Weights of a small mixture-of-experts language model, trained from scratch on English Wikipedia.
Experts: 80 experts in each of 4 layers, a shared expert of 128 neurons.
Training: a variant of Adam for the experts, 574M tokens.
Below are experts of layer 5 (counted from 0) of a mixture-of-experts language model. Rows are named router (the router's row for the expert), up (a neuron's input weights, with its number), down (a neuron's output weights, with its number) and show model dimensions 0-191. Each number is 500 + 25 x the weight over its row's rms, rounded and kept within 0 to 999. Numbers have three digits each.
After each expert's rows: a language model's description of what the expert responds to. This comes from a sample of Wikipedia text that the model never trained on.

# expert 57
router:497472493524489501480490460469515508538547505498524501517534513471474528482518529464489513531494488510477534480461497472472511461523532529489546506462446531539523504499474507532448474534462477506478480456478517489498526483480473518552518460548484509474512484507459466472532531510471555485494484529469527480475525531519513465481502542524518533471495515513481486492497533493494504461524464486512519485518512523506522466514492528511525508519488528487492500532548498469532537512523515497506518503545501485536519515472527525508519468484500481490495518464485464516536538511471551522
up5:485510478468519500493496476477479497517449522543503470496509513482509519513480489496518510454548515554511508482494522469511528483484486459511514517494510464559509502511514492462517518515490497504509503514475533507472508509489508491529498497507519458472506492485485503492485544478494483545503534545509463559503500479439539459476473537533520507543510476545504487514469500462530508461544568518488470485484561531478482529486503507514534517485535471511490501545477498498544483490505489485507530494493552511537495473504479492504496549446505505489443490511475515466497513482493530528
down5:481485527531481514480536499508537500538480478518499455508457516498514471459476494505461493483514534440487460487507507504483467445503481489494519491547475480469494501495518517497529474451488494528485477488515520483478489500476480515476530516544540484487560485508503534544515529503511517524499510437491484486518492458503504480499468486518569519522530512495533482479487478506512482502496560473482518459480522517496523481450522498534465515480457521489533512470512500481494518508519496486482474499485478531477463459549503497536470512489466462486493552493550502492495522484511505453
What it handles: Line breaks after section headings or colons, and row-initial pipes where tables begin, e.g. ==Results==, Personnel, Poll Source.

# expert 7
router:497491497505478502479483485475548523522513474530514488470503508463474533489524529475498518506475491526457533484484533493488521470504530519493502540447499524540521508507475490503471474497477470508477490451471502460491517492511493536526547455523485472501510474462467492482539499531497532473511485521465540470517513545534514469488519530518531506497527500522493484508494506483468525483508487457550523481530520497514523467527474500525518533522478521485473520500558541459522516512539529478507536484513525497538510521462512537509541460464542495472480523485487486508521529542474556511
up0:513523488508494540498534548464501506504469460457508430490531525492499502485494484497496473479526534470499466480505499533509501517472505513467507548526496519537550488487518529501527478474478530523483488501506527488507497546478505539503459448467464496500468502526512493489498470498509537518508449527484515520532514523490523514470478522517489495513530491533454519455487509504462456488492499461513509475517481573500489485523534471510527580509485500518486523494511504501524508504488495506485525488491491506467485476488529462466533514518525507439512494500526467481499559542475530511
down0:506480502553441489501498535540456517468492504490490452468501481499487497517502456507547525519498491540494465505465480480519493556498500511547462505488527469482499495511495510458496460533517482511469491512511504523517513529510519524484487493488521505470516436556520501495509500540550464531538542508473496500480471562504472494515507530520500476498447530519507532498526530493528502442538439478459515529516486516493513457502537530505541491519464484463537471497511509471506488460468487488483478516499501518483542512515501486492492506508521519502494481478512524514505518459498485489
What it handles: Commas and other separators after names, places, numbers or quotes in lists and addresses, such as "Merton, London" and "),".

# expert 24
router:470489482547484519472480478498512546534528498527539471482520532488479536482568495475509529516480490541483516486482532502472511473520517510462526513458483505529531492510486496496484496507468452515465464456468482472496524487499481506545519473503456489489510510499468479476512524502487507479509471536445547513509515528511507446491569513534537532492510544523491476487487525469487515487517479469517522492507540525520525469514478521501514524516472507503459528540517533480528520528527501497533491484531514505529537531485518508495537497449510492481462510503471483519530521524462516525
up5:501494485514446497522530509522495488463462525503455529535535502499454485494498501491495491492544524530507442491423540481497515480513547487485469454435494500487501518563484516498476504496484533500468509482489472520508517508495466499494489524495519501536500515459493536472504526502464493492527519544488482527477501522494506520508549524494479455500512540494520546496523508473522517510456515506481513510496492483509488498539532492459533465517488507515493497523469488476558498531547492490468516478533499505501477519512469480460494508495583505480489530491496457462500515525483476500
down5:492470524515538512470516513463498460480509520479521499497474483487525479492500455493517512516553527467516524446491498532519498530489460489511456499519498493477495521493498481456523499505500540468512536478504475538545532528513524486483469510497546465509515484496492490491508530544520502478491487482481510514552512509481489527494530501511492505522432542446507496507500463519504488463498515489480496524507539518463504484544546480496489496468532486475477519470532440434491457502441482493500474506468520524500461486500473505495486472501546503544495454488477497472513455494497510463
What it handles: Month names and day numbers in dates, plus on or late before them, e.g. 9 July 2009, May 24, born 29 July.

# expert 16
router:471476492519456486467479481473537517541519484531521489472536524449469528459502508456504533507480479526465502479493537499486504449514518533498524501486490506512521503519463471502444482512478457515494470468474529466480502474485499551526554448525492491476544488482451507484534517518450528488495481510480489483486515538511525478472506506521548513487526509525481488505469528464507530506535478449510518477517538500533551447508488505536532535508475517467491508499524504455512506498506510462508514466502513491532533518473509510511510490478526483490474516487477484509527532522482515524
up0:449507478463476466472503541517479496530481516530486531528511481553462514527491531476529539522518484518471522475528542550483506507517496505480475482470537492482527492522546502489501499495519512521540459519495495513555491484522515514467501475505500464483522541503537504514476502521500451532460472534463518508475526530501507529531506513535466495496525501513486533516461488491495507491484482474497530472500497477517542497512509514478556457500502513505511489490489488544458531478505494495524546523504481503474530563478505512484537499527505470440487531482468523477517557519521500535
down0:488550480513504520467506514536530478496485487491475469528493532487511488502506448487504502497471511484489488429508516500504459475580466542480523519518509520478530451529473468502521522495513483465471514465492467475493560476492476467482507513483508478443489516488494526485508457510526498496472520518480467492507495514521459519518484496467493558466485519540484535475478504500518484560466481481534462480530498539467547530446482503492516514498517511504500469512499472526478495503466545502502504496470518545497506513510468492486462527504524472537496487467488497524511486475470505501
What it handles: Commas ending clauses before and/but/because, plus modal verbs after a subject, such as would, could, can.

# expert 49
router:482471476543489500459477469481518539506498495516529480494513514476485528473529541482491487541498502522475511484473520505488508505527543522480509501460501535524541493500463448519470489552469470518482490492489527467474514472479464515515512493524480499492494480482437473483528522548478515478548490517472526466522511510525538481489506531537516507501551534514479477490487524472481516476505459473550495486545517496509514487511479529530519538488494521473461532510513520473528521504521539472536518503516544476515516479458530509516543492498485467480475505455486486518550512555481504514
up0:507529529517502437465537500502539492467470433484515480521533535482479517532534509536503494559552523498509518510476545489510492519542491479490512500439511498492490478458504460527485452504477500502505486494484455472507472483511476512489524504523515514544481483482486516512499497523518509494495491488466484522534514495524466561499491521466523513447515483534490517534475476520497496493498469521506512544474512519492469503550467494567556470505510515503517478497501462507477515494538509502515505474459493445473493518479542487514518514513484466553527496507499511509520483518474507484
down0:512526487507524488480515542497509498472474528531493522495493514506490476482540487499526507489477516495469474477532455476501426497455471505492479554496509456520521473497541527504511453483514499476476437520476501529511463512506531544478513499487531516496496467497466524512525492540473476492519498521508495484503461510489447466510496535459500488508500464491526541554531453470510497509557510524501468487470509468480491500546491499509469477478503490492487484531506509452572506515533499489457527531496494488458502503485472500505486500508530473488526464501498505486532467502550457485
What it handles: Possessives such as his, her, their, its and 's in biographies, usually before family or career words like father, career, life.

# expert 12
router:473473495536477515461470465466548523515547499534537493487516513473495514482514488488482523537478483510479507486448482464482514477518517522456531524484494541515534528504488479506451486548470468491468469472491511482487515502487491535519525478534457464477520465479475465465515496534497500479492497538469498487520510549495517504470535514507525519496517505505494502454499556492456541466513477481505519486525540534531512467507494538502497528530475551475491533522513504463523511528530547468522514481534517492501499499489533504502528459503516486472473504508485490540512544540498524515
up0:531455505510511518529491531494500505542487502481504471470540477468506534506469489527498537518495497501500521461484461516482500511520530493450546520516534499523513464471500479533468527495498451488539507456533478514522517533480473505521498547490501498502453524454481499456513472512501491486461496506494496520483506523480496486527485496474514498505447512475510527556539527529478554500502507510474526514556537511502473498485551501473484478498447474520500481508470517475480471531536507511546546485519543544551522544513531523534477502493530525488515527509464511489485501496495504502
down0:503475510490443508555496464486482495497544488472514503555501470494517456499548510517517502513540478466488464463499499521533513500490519503501488491523497493494538466509499526499571533447495517513482488473501490505522549511492500454484499500492517503522504493502493503471498505526522454528468505536550440502476460523513530508496551519495493487511522455497503527497529531500517513504461496495509491480547477498538504516500435559493543516503491493488500497508493472486494516499480502516530463522465501488469536487531521507521502520493481489535525495500572473482475511518504502426
What it handles: Unit abbreviations after numbers, such as km, mi, ft, kg, plus closing brackets, numbers and quotes in tables, coordinates and statistics.

# expert 1
router:499456466539474499488491501466534506506514500526531502455549525476500513468568501497478504511498492510457495472490510476466502472521526537502511510478490515513501503509493484524460484529467474498451458469481491475481506452475475501545513459498470497463511475489443488466524512507474518474502484521495520509499520525509509476484533522516519529503523543512482472481488536468478525480533473474522535455525527510543545486508474525533505530493488522468465517511520521480555520499510540478501541464547509501523516513504512532541515499457531504472487506475469482536508521514462532516
up0:495488570517507534500508467519457504518506527515526513477471535527542505434520528508471463483482505479531502541518483502499480450497517494513484507520546497502491490514463546523479513515508453470507486475508486482509483567506516485513495519455565499476501516494441468484513502520508527525500493472496490495493486492461502492467504493483521505505494490503508474487491522498498566484548506519474519511489494511548504469478528512493499500504500491522464463513511485476480499510515523521461521480546507524510465542537487481465476453474542514484503494496502478518471451499464569456
down0:498496517502484507498465491523481473513499513471518512499486515460465495480500487524462537505493467505487542470476539488545533539502490443516511489473480473510459474466502470495545452542496512512527519532489511480482516500519471516475463438500506501498530532496513523521510501487514486496495476450493483500518519467506512496558470487486505450458523499531529521537481493504470485512470487452521497413499512467488480515502484457472492468478518504564515518502542501507482531480471485502490472461470501525497539509526472515491520491468485458491475479489513522459559489488510508506
What it handles: Verbs and nouns ending a biographical or sports event clause before a date or place, such as died, arrived, resigned, games, season.

# expert 43
router:473484482555470522481486467465538527505503467540516485475526517491482521478526516477483529526482488514466500480472521472461511476529523509480531522480485512522505517506479474510457488523461486505460476480480527465473529473486482530544532474530488498469517489480446480463515520520487521460511472524470509486497537534520509478473540522539544543476530513526482494490487530479466526485534481463522529458516533530515514459499485542511524523514475512483494517530534535485526517515519538484536523502518528486509516524495509516529528481474533462472460508475472482533529522521479512522
up2:484506519583488487474511477480508475480491496486464481527515465504448493463501487520475508484507515509502504456499478471520444464534494493504506533504501480541519445460488478522461504489492522527458458522502523489476515497506465532524500509494520535476531510501447492484483496496474531478492452499456495502521516494482477491477518528541513518509515511489512512525540512501489499488504478496504518475512500515506478480478495478482544528501500500465510470501510538552537441514463558474514466535515541512436513526502458491472473494471512479474509515457450515519495537521478493528
down2:511472510444469502493517535546496552498482497529522511494447537488528468491508533508562510459459452452518520519541523512480469499488503538476534535490485515475523532528514462522509510491474507529451485469527500516480464507535547508486524490509459488484504514512519527487533479467470483523514525502475511473490491505500512489500487517502492520455497509535508494460484534503517511513526503510516503468472472518458499488524468521521494507529520474508465509506500499477504489510535479544488466505527492462559468457490532457486489512460532506483506523515462461491519550481484525476
What it handles: Numbers and short entries in wiki table cells: statistics, scores, row numbers, vote tallies, football positions like MF and GK, party names like Labour.

# expert 32
router:471485465525456494498469444499540506549530476526512469476530526483517521478504490471465528511489483494457507469457504463457492484517540499466512523466498511516504510499453488514436489532490498504468445502476517449467521476481478544507533478547491491472533473499503479484505493510489520478515444506471504494507528495530515478471538531530510504479515514511459477489488511452494504453544492475510537456516501505543529463493509511485521510521489504481458540501527502505518513505509520487522528454530506477539505504488527520518519482480521476471467545482485495517527498511484528516
up5:478521492521515507532491450519462497515514499471482430445498504527497521493496474522486551505462535508496532510552485460494512531508503531481510454515497481532518541511511495501514527559501508534532496509433481513485480487489500525480484476559499519514462513526524484472506489458507496494453503486516517523547516473557516473526518518475503462494488472458467493469473477470497487468487517482518455429484517483478527462459499483459509512486502475501524517469466487503472470526507499497514529474507504488504472514454495504467478481512483507509451515481479483504510506484505482503
down5:513452476479500503476477515539492506492492469550497559498499491564493557464529488467512520479501515513527490449505457524511531521506504515498504508506557477524519482498495475516493514409507514523517495482507531494502494521479502541518511516514494489471520507502491448529501499494500492516502470469512500507489499488468518504481543492501514489528492541470511552480555543458488488485495471475479489483513542486534492509523479533521533473526517479535459482491518535465492520459476471454495487537506499494520532459527474532519495516500493475527515517460510483520467513471500516553
What it handles: Main verbs and verb endings taking an object or clause in narrative prose, such as wrote, gave, helped, suggested, produces, charted.

# expert 54
router:479466460504468502472473472505500537508510475545540474484508523486489530456511489471469522499469496523460506442481518480489527475518513526486519518485455520509492529524476478525468484525451469509451468475502500470482516505487482535500556475523461463472530508488488502469498510504478520481501460520445515503469515520513521456473514534534546527462508510498482495497475537484503529477517475477500512461517531512540538491518494522504532509512453526502461508523524521475542520534511515481533522509524529474516515531486503515502524496444510484470474538489489450496521514520481509529
up1:457533507504457521444530512465495474487585515504509527507484463532492437485488498502530510494476474521508475572477503498504515534497473505535460500536489517485510457524513501503518497487475503521478482505486481482527504505514507481478496512503444479493511509481491481505490482529502512498526466537493501514475556512478466470495493497490456507544543514463495500474501504485526513523477480443508484472518488451493502510528500486472508492485507463489501516535469485513510486483531459494493565525485539529492504539464542470478479469510467519521478473473468475526462543518508492519
down1:506481498469518483500515493473473508480506537487519538529515485503507505544454509505470554525496518499535513471489513476510504466463557505444538511469500527472455477482467482497499491449505492531489527515537505514527484494484500460548508507495512486501515487511502513491511478488518502506495559515479513476496515485510435539530500536506495510513534541476509468450479460486499451496526512543528515465478473502494509524534475491499531548512463505492485483520523506493461499454488503532512501516502501524519456499531499478477518479547483525536486529514438448522503489480464464475
What it handles: Paragraph breaks after sentences or headings, opening quotation marks, and the first capital letter of a paragraph-starting name or word, e.g. M-argaret.

# expert 9
router:491478463510494499486470487467514539518516495514530500476501523445491515489544508490492524514484471513474499473468538487442531490528537528487501512460457539515530505508438490504487488500486430521486481439478524495480501490503504520532509440527472455484516493490493465472525506537492549485547480516495524488507506509540525488484523507524530506493514507527491491494481504484490517460517468488523545482539511535533509489505469514520516524515514506495460531530523513463555500522519528505540526493552504480505519519488514504517532489454511485500477500496489458508542543519456529506
up4:525475499557524472494459551484499501509553497489542489513505503494554454463555506496470513464452532501492515522454464494513500484514538499505495471457509513528501538483536491484504517490521468487478501475506519493509479495501524478552487475479511474487525512543493437515501451521546494493497512473512480465457455522496510491510507507475501507519480508484480503513539503557508467476522513489533500500518471510504516508520461497453477535499519471470494493492485478510536476451492506502516483492538478494535490500474481508476501480465461504545542458522511533509514526514519552514
down4:474523535507496499494463542533519477481502492541476491484535479486515485465486475491434506470505543450491464447510428510500472445506512529490499503498527475534479474517496466461477472492474514495507497506501526508492506501495470501523480534500513488505487469460513523494532511488437509498501534455491463494468505513495525475469484538525479441496519518569522491496506520483496478555466548499489529510519492510472512480486501486517502450473460518515490497514486541526474495517454494483498512514463517539504510479518499467490490527523530480490517530509523489543505468529535483504
What it handles: Spaces, dashes and brackets just before years or day numbers in dates and year ranges, plus born and died, e.g. 1919–1924.

# expert 28
router:497465479538481504486485469474520532525504482537530504474514512487480516478519511497480526520489491515464514458473515484474526478514538532491492506463491497526532512507472472533461487511464470506486485477457515469496516478505495541540533457525495493483517466496444472470544509512496529451530464512478513496503515538491507491470552533525513520480522524511453481481490539481460514475542488493501533471522515511510511460496485533513526517503497536465474515525537534464540534505535526467517520473542499505522526514476522530522506455481526478468462529493461503530534505529503529528
up1:512479531536507498465515471475508483490484503465538512507498532473453505486452512510526521511518496568453505462532530501526485498463540511495499482451484482499511492461410484535494479478475547513462494524510477464455485470518511468492476527535521518490536503523465545488521472510506496484479498481502466512501471559460484496524526557525486485495520494507484500493491535529495526488503514490467508504480510508491504515487498494496515473442491518490477490477536489517528525478542514493501492472527469514497517509492510490525535487504571476490491491515428541503501515500503497493
down1:520489505489552486505512517506499512527513469511499490498495499513501452526538460499514460518484450470502478557463499531488489511493520525455498531477519514492526506541569489487533507530500499473529559473504517505544547512455497514491542528473501482535508484467517507497471457485498499496492481513478527525515529493497546507512495446476494486516493540512502528510535460525471491506479476474532494496513534511494451491509488487503483486540511513512485495523479472502495470546481460526513510484494535464497464547509536464485492459516471524485540463518524503519485470520534493441
What it handles: Final words of team, venue and person names in sports tables and cast lists, such as Stadium, Hawks, Robinson, closing parentheses.

# expert 37
router:488482504528509523496450500500528507512496458532517491472512525487474532460510503454488513537480473517486504471490511468464520469501525545493519502500473509518507510518474460505481494495466450493481446446482490484474533471496465526527504483516478481449514494491454484476503515537477509465516481501488514501494549534533518455487553524535501517476522538518482463471477526481456524481522481474500522474517537530523526484520512529536534525507479519484461522528553523474509517514535540471508523470514522468502533528500495524516514479461534481482497493486472494527523519526479523539
up0:492491475504512485529507531486516511477478521502476493502531510498527537527476488545539519535518499531506583453519513513524495493499499486483524490484529506508501543526483480474491507480504519516521514500489510491443520489493459514529490519519489493500573489509514502482525490535535532467504514484481511524508530496490520454504577514478492487545509486493501499497540511500492494534455503531493521518489526511450481462502516515489493454481458480511485472511501500496499486499564532489459525429494492491517454473482499473511498502497499449513532481471439478444511480520489512459
down0:498514552490500453489540533509461487523492533467511514506502504464577508474491475475481528479508534496458493492481504494517503501495539532510494503481510560536484441513499516513506540490575528503497528537521493493495513471509494535518539471456468503486511507464499543509467523511474495444480541550469528515524465524478492531534447470512521501462505488476498521459516481465502473487492478502505496471469493476466539475496498469489480478535486469478510504508510511482491475500467514480483490546523504518497520503493520513525509527545509487528530466481506491485509487515515549505
What it handles: Adverbs and linking words in explanatory prose, such as well known, due to, not only, rather than, However, able.

# expert 51
router:489483492535461514488498505480531499523522495531528490473516513486476545478530531480474517525501508509461528492473502460505510477524521537473515496459488492529514509517472488505481479502482480545487486487457510481480491469497451525545525484514498484494521467499472500489560529500491528456537481515490534481501533529498506490472550530517530502460527523530463475458512524473447523465516480486541514492520508517514509481529494549515524513538488536461479526528527538471541529525519520472516495469532511485524520510464513518520526491460531485468485520470457476535537524537487533505
up0:496519525499485522454525465519481471484533458505506502555518509513512511459533565499457495515551526506527449483477507488466502518461520519458529483471464472516480464483500532503521509458477475559492526528510531487477512512509525505557483490488534529485505483491533499525483552499512498497507517504493479518502510525468465515507492487473512486469515499492525495440535529514445535547530462504478519498518489562504520519532503521504466491536446478506537487517513511481479474479496492508504473520515498493473490509518542475531480545525509515498509491491497497514506533529477535514
down0:532525498478538481520542511460532542495484503496490451540528516509512497492494493526448484522506500491486524527517504493480489543496494471457508516503488484537536438511535523449482509462526500496519522494486497475508460470519497522540486498481516501532525503516544477517514481520514507476524513577445451451464524530513539530499504497513525486471500471517467525476518511517488487495492495483508470489533487540485553498473505480540488482560489489555508507525468506494482513465512480488485500486489536471466489518507514532514496531482528458499536495500496541510505530542522504516
What it handles: Final pieces of place names and surnames, such as ville, bury, ington, Creek, Street, Park, often in local geography.

# expert 39
router:478451502499453493477455478513534532524515478552501488462491527484494509485538525495472504514506499527477493462485520495487493467510547511479533498490509527510505535538474492520452467507476452524479461465503522502500519444492479529502504478508484506495541478466481457476541499506482525453509476525459527475508536534522518481477517515524519523500499519491487480488454497489448502457516481462512544492534525561545513476514476534529500506498491505468458541511528509502529514510529493486495528499519510459500520500492494551506532474470529472496493501469474479524484506546481527520
up5:482496533505475481523510506508505504551498463513499520484559518494521471469528508520444524512501500494508476537467471482511490492474509520494528511515519495496492500531485513548490549516523527508455469500501505515498443488486499528531488539509519503418481473578452511500527551498503464507477505475498520504535437529505460500490504507508481491523483532503543515517483497518510494484483484469500578516498483464487492493495521481502496518465529540492535485543498483517473501503489474497488522469493469486500504478417466504484464496526469502495515487477510518537488520520502526492
down5:516491494510523487494542506487501487435487514467562490484493492505506529539504461467525493501491487496534499533517460521478501452510492538531488517465515471470470468501540497499485482508481497459458504499503478553516526479509512510535512492487492480510487464531512525515490502499521457478520518536535516524515484507501515513459509490508504544490553509499474467479507516491458504517494518520467444492551499514493486496493513502517512507474506501495471478495488529458541529462501542537460498535546524529447548500525477456509483549476514545492549466537512468512515516530495514519
What it handles: Past participles and verbs after was/is/were, like led, won, located, moved, plus North, South, East, West.

# expert 41
router:497494479526465504452484468463517514535517466541522491486509534492484520472528528467488512547504480505475512461495516481469513474543526535488518502444483533523535499524503505502487486538449469504464489472457514483498525473493463537523512467521500442445544479490472480481501529528480528487515478504462521457493517503500510486471528521536528533479513533509444486508470521466477530469510488481518517483515515536517526473503495518534540527503482512484490515537517546479527526507509518496518523487544529487532520512470518519506520478469508475464475523470481477512513513531475517520
up5:513498461465548465453455508505520512515486502510568447527474485481449525550499462515490520530495509480460504466481465509490473475561529502521508495475482523519470463494501511522469475533443499533481523500513550498527476500511486495498525530447516499504522474523497507521506531493471521459472499476487491545465473494493515505526470546509466476498499519501505531472562534486481471468510476512502542516519487515449522520487511529497504475516533521518539471493502487521489538501500482489475489508467500512542527512471485520489515507524480507477526493471496460517493511516471469507
down5:481507456503502484527494535504501522500467508531477489492547552547485491483505524541455511515483448512466519445501473493517491478493504528516511496479467464470518519512514553487531490551512519491491487529429519506495478514524522513468467510480483503463509475465479492504526535496478517537460470527466483470490482456521449499509491506498502492481464503534494495481516517522519542485501504518488512502449497525519492491461511501526518494467501541487500520501506525535462483481486501532487504495520540500446490511506473537459560505513497554503549482496457506536542479495501497485
What it handles: Line breaks and bullet dashes ending or starting items in bulleted lists, especially See also sections, personnel lists and section headings.

# expert 15
router:507494471509497532465499482473509554518514475490529486481505542499477516482509523482488541507466470501452508486497554469479530478515548530491523518470466526526514515519456468520462492513459482534484449470453520493486510489504495519513517481528477484453511497485470486460520507506477552460550492517461509481483510514505506485475511532528526518467538508523476490489477505486496537478525475488502544471522503542502512487537471514515525516515487512455478535527529522471528536510495524463518515489516541494505516519485533505530536469458526485451481520491483463515520500523471540530
up1:518541471497527488480519535504492512514510513494555506486486486491515505546489545498438512513504505498452513520505529494493542519509505530488484473460538463494514525530488466473502505549524517491470474544525504486490516511552519471500507496484479523489478471469506476476554531482495485481525509497511549525509463477521485505490492544514524524467522491461478494481522476496510494512473550505503493486537519539500526491530541525505501497471515482514502517464544500457470451501517527471566490511454551497466494528462504557489503527504543492472471494506539490497533499504516474526
down1:530492516505494515483480504507472481503492501546526457522445556489518464498486481531500473425523513502506501499501517473512508484486521503514511546498495532516525434499546476548504509547481538477535510496511520511497552497516515566530497495502514510469498509486524509470504538502499469476538518498521484526517520495530516503456506511537484474472504513510511508482529535524526493473469523526509496484530509485502491506519456495513473469455481499506467514525501481511492473540490521493463534469495481505469433528566471505460455512505523532547488501479525503523511481471484507502
What it handles: Opening parentheses before acronyms or glosses, heading markers like == and ===, paragraph breaks and opening quotes starting new segments.

# expert 34
router:491474462547473529478482481484516506509534497497533487497524509459490535474506537484487529526490464538479514462475534491481502474516511540492515546475482528506506495513472485534476483517485499514469465469482538484478540468491486525540537461522471464489527473491463457469529521529489519469506479547473507475501500534541508481502533514518504543476544548499504466461471523477468503467500479476495520496523510494524511472499467510534529517525467537486454513515535506493535513507501531458522521493507515467523509510465535526516512479491531456500474516469469491527522508527513521549
up0:483449476482499475512501490509461473492524509461509521481543501463485492518503498518503511511495445520457532490507498520520521552492497567474523530511511511480514500590478493537505512482482491471473487446479517504474542501496440532515458482504465501481518509533514486519535541527536514537486516507460515478527503523505475508528508495501503516495515538454531474510498490505523545507474510461503488478499541469490507502490507482515494489510521565508482505539490486482499502472519497442502486527504476454534536512451538485496517526548482527505506499498482487515481510507504461465
down0:464496523519527484514503498493512511532480490542480444546496489492548477526508478477530447496497556457531507505516500512529498466494533496485496482495487493502480502491528472479480503535513515561445537533535522509486485486540507498464558480552526484497517490499470491510457529509501443484496525494507514551486516504476515556512503506482471497461473485494491517506524520513496520480471512533533489504445502538523484513497514425512548511482499488502526517508509468496498500508487475481503518548527547527466500501538522519496482515464526485489526497469535509532529485474523484498
What it handles: Column headers, separators and cells in sports and election tables, such as Pld, W, D, Goals, Votes, and pipes.

# expert 58
router:489477487532462539489491466492521522512542473514523497484523513482494535495533533497474521530488494517478528496478526470508519470518545520459531509481444522516511538534488489520468504518482512518464472457498522478457537489496455519507511476507487480471502498463461512459527532519484516469557482497476520495497498551522503491479515504533508544484508535505477484490502519493474532504511474460541527461527523516531503476508479504530520534527473491487458505545511534478503538515499540495513541497529527452517527523472511518539531492452501494489455522470495454524525494514465516518
up5:509502495525455529504474474482497441491494484524527483473528472464513480472494470480510483493462502488513519499482462441521508515535502521516549484491525491505455472479503428483456544472498506536478488499491507487464527472484491509504493534484530522511522459536474525478478480495476505509494528479453518542527501514476490514502521525490470531544525551429520498515566524513462483520533530469514519492506494499503499505473509474496475541499542499480510523571483517541497487517509508468508498491486529482505508481521471465530487506472498500498516511500477484542480488514550498493
down5:474563519486481498507466558502514530522479478477479475502500511522457480480512519474484459477496457497499520490516486519505517490546524543542527485474507549486498501487505464474511508546505498506491508455507529515537504522475520500521484505488455528493523511477498501451461510507483472532465506532473522495505472504477466543506578481446531480495508428472499499487478473480482487500494547506528488497471509505461494522497482480504499463459501482530539513475479488488492485483480467522508506506489488459482460488460498492456498531540457525493502466511546528487525523510520508503
What it handles: Numbers and number words counting games, years or percentages, mostly in sports statistics, such as 13 games, five, seven.

# expert 45
router:493480479512483503474497471466526519534503461508539497483528534487484525515527520483465506539498472529467509474479539498486518482510531516457493545460480511504520501536498482531459496514479464493462478482461507458503531486482479511512537471518498492481519474492438487465516496536484524469536469526457541464491517535523514482473538504528514509466527514525482494501486525470463494487543464483505529474524514528504500461530485507527515535538488520467451543516510511472503519534506511481516517489515545488525520529462534521537549464485518471499491522466497499515516524515481525545
up5:453518511478545511534556481504505475491520488476534512493461499496532537504461453518493500523497442477511484506510534520517502478490499503519506527440507468489537520491507453512530494492494500491501448512509526522508465488479507512535505450496505526495496503538444503440499472477506463492505497478499525498540538513475497536492542490490508525498507500507503484479495523555424484525506481526478523462517492515490495495521495501558476466522490519457519514475476483499498498496502491496466508532523500535441510495458502531437483524506507510506503479478526530512514525488490528562
down5:533498497499470522491495545484505472559529551525493519488479544518496455509544481474470470516535488504491506527499539491473515509452480530465516518526472566497483462514500552485524500470500488500478517467523507501481470544509517512450550506518507494516528519502536491458481486549494470519505486475478495498519493522510547494519511528496480505495535505521534495491556483534508488458502492452508477554530523457473488502512489472529498506481501545493486545518498504494509524506460511545516503489474544480513462505472470506515465523489500478486491500538523491521469511506463525531
What it handles: Pipes, colons and dashes that open rows in sports league tables and career lists, plus against, defeating, defeated in match accounts.

# expert 27
router:475482504519483517469469472454516519545509480507544492470516516459499521496522535469497514499486480516467509452491523494503522459515536539495508525457501522514522509518478476512479488516456461509471483461489531459480515485500477506496536477537506476473546470505474462453510505494488521485518456512459551487509515527501516455480534511512526524481520525497488483481479521444480500450515467480497514491512508509529522452519471503528542536538481532466465505509522526486510526523511517453503502458538527481522532514461514526515496463475518485491478520495496503524511521551494545517
up1:526485502523465477489454519455494467514454505566498522521539494541484536502483540521482510446499509503471465483472505499535461536515537481510488511506491554517488479474554474490514528488487498486484444487485512518512466468485477508494519472481509459506444521481464519456484512512517551487491525502462504542519521473468502482529565493529521465509484488534498499514472489453485469484515509503488480481502483493511503451457491473459489534521517521496510490492549486534476528495513567519500504524523528514506495479504543486525506492495505487507490488528469518491480481521502514499
down1:496500471468527539501489522544504518488496514528465500528499497484487490547531494533485432511540526452534504498502514506500490553474507503497459491491506519475507484443472541495526477535529528555519549526468481512487552495497548508482500489519459541492472539506507502490519499487538501472508526499471510509490481461475531542515499506509524487507456527518486517495488497517481505495505479510523487454499519512506480525470503481498487469474497496516538519507504530502507475541490419527513526457520494498482511485488478541505495488517473519537555479464444507505544470494534510488
What it handles: Pipe separators between cells in numeric tables such as polls, scores and charts, plus semicolons in lists like 96; 97.

# expert 29
router:469495474519466525498505495474548538537510491532545497475507535471480560482508547494495555511491472513482524485487527470482512477538546509500537529483487503527534499495478466527460484499473483499477490471483509493498534476495475543521524470518508477489551478504486473455525536512493511479531496493477514500508523538509492475503519532505522539490519515519482484482473516487477531499519499451502519468517512524515496483497496530524527542530485528488495527535543526462514523523542521484526505491518523469516515494481504508555508458460521479453483530487451450532525531503467537494
up0:524476431500513477505502482507513530515491510578513516482512510473498541498497557516514469524486462488518497495512537512526490462498487505497553559511527507494532482484489502519518531506534503475478493464471483513482529484491521545505511497535503505467526463509502472480515517530506510509476504523430497532479488511485499507494500510479493532505494497493477505442504475489509534531520495464522483491496495506495512434499487496599501479498511496519521498540531495505492473560531489450513491414518485494489498496503506490510480467500494509509484470510453489523522462516526520480
down0:515470479487517477571483508497503497539491503501452473510451515534524514536428505506482499484492487509532505510481510506505493476441497508463513491485509506446545533497514455464468505536506534530557525534506523508516482523487467467485499516505500499489510492507518505537497475529514471460507500491503501471530493513492468484528488509510511502486546433521541491490468481491491496496520492484494520550505449529531551521504468500489462535514577486505463514517496501466537517508493519503523470507526506524466496546521527464514506464459475485510513514517528534517498487499496515494
What it handles: Digits and letters inside codes and identifiers such as UNII codes, ISBN numbers, serial numbers, coordinates, and abbreviations like TV, BN.